Below are experts of layer 4 (counted from 0) of a mixture-of-experts language model. Rows are named router (the router's row for the expert) and show model dimensions 96-143. Each number is 128 + 32 x the weight over its row's rms, rounded and kept within 0 to 255. Numbers have three digits each.
After each expert's rows: "mostly gets" lists some tokens that are sent to it at least half of the time. This comes from a sample of Wikipedia text that the model never trained on.

# expert 8
router:131104112088129107115138177125156080101126146105083145141095109146134111142120126122127163201183178110120120159079095185116129144089131117134167
mostly gets: " 0", "|", " 1", " 7", " 4", "7"

# expert 2
router:122024138083077076133062148168125083148124095141095146130084102101132101126105115103087187133171139135155129108056123185150205125076120143168126
mostly gets: " F", " K", " R", " W", " J", " G"

# expert 11
router:175094122119092081125065122140171110099102126089130092084115118117091086133182180182108159114073154120170127115117130142138144138079146170089098
mostly gets: " the", " a", " his", "The", " The", " an"

# expert 0
router:138138165155105126073097184140132133073080106044104105102118132138147105124141166158101153162126174115159133122092086140107130108109146139145090
mostly gets: "ot", "ast", "od", " first", "et", " League"

# expert 3
router:045138162115137114120127180107126110128095080109119104103057140164191070108136078121085150113076104152125140127041129157116150157130127177113167
mostly gets: "\n", " ", "==", " (", "===", "/"

# expert 10
router:108147126091135113139124105074135128137131122158141129146079106169169126067134115161046140169166132102175119149090199129145148112126241166182112
mostly gets: " was", " is", " are", " were", " has", " had"

# expert 4
router:076144186126141137086133133109178139114096117132167112066091159116149160151153142182108144119140131131167089175122168126119119103093123148140111
mostly gets: " that", " but", " which", " who", " would", "es,"

# expert 6
router:101112139135149104097177199134128158063103139096100137137114141163110068130167156166088140119135176098138051129111120148146181113098153119085174
mostly gets: "°", " Sch", "′", "_{", "^{", " Har"

# expert 7
router:097108145120168121131114155130151114078080083054116175125108161169123116049142125118115139124109116041144089085128087144151148091108203142171094
mostly gets: " in", " with", " on", " from", "s.", " into"

# expert 5
router:129128158062122122136123171141156145139101081104105179129124163124107066162163075195118158146093096127137073136154152164142091074135133139055101
mostly gets: "-", " of", " American", "ical", " National", " British"

# expert 1
router:142149179144159173077061156125174155129126103084174103055126181202167160092155119206131122104134174148170101169153102183135134082127123142134124
mostly gets: "ation", " season", " film", "ations", " time", " years"

# expert 9
router:072078133096082137096164138146167146098101100156157079095098138175157147095146168123118167129137117144154111123081136150194122155092106133144164
mostly gets: " |", " =", " -", " /", " —", " –"